Weights of a small mixture-of-experts language model, trained from scratch on English Wikipedia.
Training: a variant of SOAP for the experts, 1059M tokens, 4040 steps.
Below are experts of layer 5 (counted from 0) of a mixture-of-experts language model. Rows are named router (the router's row for the expert), gate (a neuron's input weights, with its number), up (a neuron's input weights, with its number) and show model dimensions 0-223. Each number is 128 + 24 x the weight over its row's rms, rounded and kept within 0 to 255. Numbers have three digits each.
Before each expert's rows: a language model's description of what the expert responds to. This comes from a sample of Wikipedia text that the model never trained on.

# expert 20
War after World or Civil, ar endings like seminar and poplar, prepositions like until, under, over, and dash or non-breaking-hyphen bytes.
router:123146098108123093084109138140120145117117158099156132106110140141103109092116161155171124135106109122137138141099118081144143119081137121140119165098105139116087126133098161108165143155116114111099151111114107125086143139118106136157171114122103152132114122113151140136114116136140155114129156111101151157106164143082115171147130073120173077139104088158136148120139147154090160180163089112155075118148136076129133142146123112107113091128107121171111135145117155104127129095104153151140113145098152079125124148147084117121117148119121146153141129110101103153106085157126108106160138152138131149090117157121157080091125141149154132122142084128149161079082147123153109120156
gate0:107145137104119122138117140110070133111138092132092133152151139064153108115117119166156194120113149125105109124132172132168099100098115136111103130119136109145115115178153122144130130106146105101122147125117121119102087180116151118120103170108118129141108133156101152083151108118075158145126098146114152134090097181089178102149130088113096122131109142102133194126095133156111209111111125143108137118143106150139124111109141122148120163096114135124116133180124165114159113144147115115133089129119153135135129130153086158150098096133158152160093137151129139115132132088151111119139135113152122136150140174107114135127107075132105106127135117137133122114119134153111093113177
up0:121154149105106123146108140120082108119168125153091127144131123081151110098122117164169202127114138139123096125125164139153106088071132135112103116119152112143129117172140128127141122105133105093094162122126115130105109180117140120132115143121108158110100168169134152101147119112082219157134106134096171136077127165077166124147119107116121125118090136103129190123118137149134182139106123152097144121150101154164137145082137118143118171102118106142103126157092147109151120127142107135119105127105146128122103125152102160135088115147166154157108140142128125112116146139147110125124107122171129158138138149091127085118122091135107102137119101127120113110109147130117097115162

# expert 34
Everyday verbs and their pieces in narrative prose, such as made, took, went, make, wrote, often after to, was, he.
router:112168117117147101125103097148116152104086157116147100121138125128091077118100164151145132153143122161130146147087101131129165125098150111152125180092118110147075179141111146108156086156095131084096148086132089122091167148148110130143146117124091166111120131121139133140124164128128139112162150114121149136094168136089095130157152088121131094150108105156128149140151141142092162146164144101146090094166126126123111164140154131103118080131119088137091166144125153097084117086115141139155084123118142105154122132124142087116125143094127149150170145132124101154108104149117095126134171140141158159122086133121152109119130162136152127126154101148134176122115134149150117134127
gate0:139096112123137092121126143133156146120089146109125110133066111183142100127143154096152068144085137129128133123131134124130106131130144147117084191115140132079181122104131105152089110129153121149157108156113109103162149118119118120135099138132126149147147148149139145115156166109145106130148096135126100129047138095134138155146142129141128107098111111120121167148096147159095132153178157115158172114129110112154149142099150150103116156140129158124114142115106151071098166122186137145124117159131138126142154134196105142122154154146105127098143125138148117106140119144148129114133121129138139097116154084114173118149127140116127119169138102159145122138140166069097138147176
up0:163107136125133103150103133121152187153091138101100080115076130161143120134169153097134074136081119140118117136144131134137118116153151158109082187107132114080169113120149085171092122141126136145161091156138122115152136121112092131120111135107144165153140142151142131072148149109129107119150091138121083125063113106106139152129135127116134116080106127120116141154108151143095151143153139135184188141141105122118146136089141146114107127129126172130113101114103131068134156087167146128114101151115164114128159136192119129134156153143125123132155122150140129117132113114121144109142113134130117125132141101112144120150139151115119106171106111146156112146156163086087142144155

# expert 0
Verb or noun stems completing a word begun by a prefix piece, as in rec-ord-ed, disapp-ear-s, repl-ace-ment, abandon-ed.
router:125145104098149147126091109152097130108112134115128112123101133145091083119084148143149122144106129161148160151109094116121129089109148121124112159133118158158097160121102138136129086161100108093092148108120078137102144133161087129142155120104078152109113146136153166166131141159152141092146164135125142153093150146100103129146140097099174130139119106142107132140140154143089162123148111114151099133145142112129098135139164125098114086142101106152127144132103154100082100089108159155131129131092164103172097153158113122105104141108089164136151165131131094148099115145120115095121154107108159144096115139147124123083149156163155142098175114128147150085099143135159105082155
gate0:158095125110181140079100182102122150147118138132086144085106132170137149157050106116108140156144150163150179138166098118120128119176161115112150097166145129158109099137126138135113107165122175151133143112152124155119114158150166152117138144135096130112084132140088095153110179136093143162152117143148094138123140142128124122084148120120115134137158164119148104126142128126092124073089158143107137149120148133128119107147134150132112114116088119112146098138152161090084100137103153116142160100122157145146120158172096149123090136132120166136088109128144176112120165122120109151094142107111134124127134110114110136100115150116155147117136132127095138130134122113105122128068
up0:106145128148112123097130185119110112118128159110132098097129141135148134103087129126135131129144140193093185140141139109139144138160116118109154135142159111096094159132136119123158148119143143114090121115097133109120156143121100126158130156152109123117157164116108106199105136196127122122152153129123126177082099136174119115114152134146091149140115099187141103140109171114112150132146147094095123139119138103099089117151160086098095102129145117103135146114071117114087110151087087121126148100137154164161132112142086170116114078140130115146117136162111134132126161105121174157120154115140166121143157144126159126137169137151128125127131120116120125116155098099116080102132

# expert 15
Opening pieces of Latinate words such as non, prov, ind, requ, att, plus ud in latitudes and all, often in election contexts.
router:099136105148135125088109109133125153101101132096164101099107161104093097100102143136149142130118089145123153141121081102148142136097174093137114141133096143150098161139072173098153122139085105087083130115123119110108161124145109157168132122117091133109109129138126166168112125132149154074126163091103135149115128129106118129157132126114151105167109112160093130115139106136124140148153129124119095082151167116151115161135161104135099117137130107148123173137099153105094105098108167156145076151107136088176097155128105115125115143095092143156161118134115116158124077144108110117130175150105142133088118178147160116091132153161142152117137122140152123122117149146142135103144
gate0:154120129131140112121140159142120125152143134140156181128142140136137131119124139139153162171130153162156141161111113121153150167071136120104152159184127143110142096187134141119129135129113112116118105160110105103128122126116128109119151159115101158186103126182150114130134103109109134085124155129122144136084122143076149116133123092112115078117111118125130128136143153123105122135096105145128117120174098103100102105122109090180096088137128177136127117078110111090156139104146145169114136146095102130123138089125133090121110108137140145126131099186136091098070116124137116091131149109127080120099136147133132126128107144095188125119114124064141091164147114131165104153143
up0:178103101151150128132162157136087111137146135126142153139144154137129094092135135116139202147132162152144086208140126099138154133079126125114138158150139137120147098146128155092120147173133138158137083138105110115132137103121125134103135145128097119149102131174143121127163108115130120113117128140121135113123108122097141111106121087143116089118116126120141111130136120119085132137092133139115134130156133127106105098171108109142098110146108168081127122108078111099136130134118161178114143126115125131123125050132169074126101126139128137141106110199135105103097102128111104120142170089088093127104119131106129157134126129087175137108105145091139066128141148106140090147130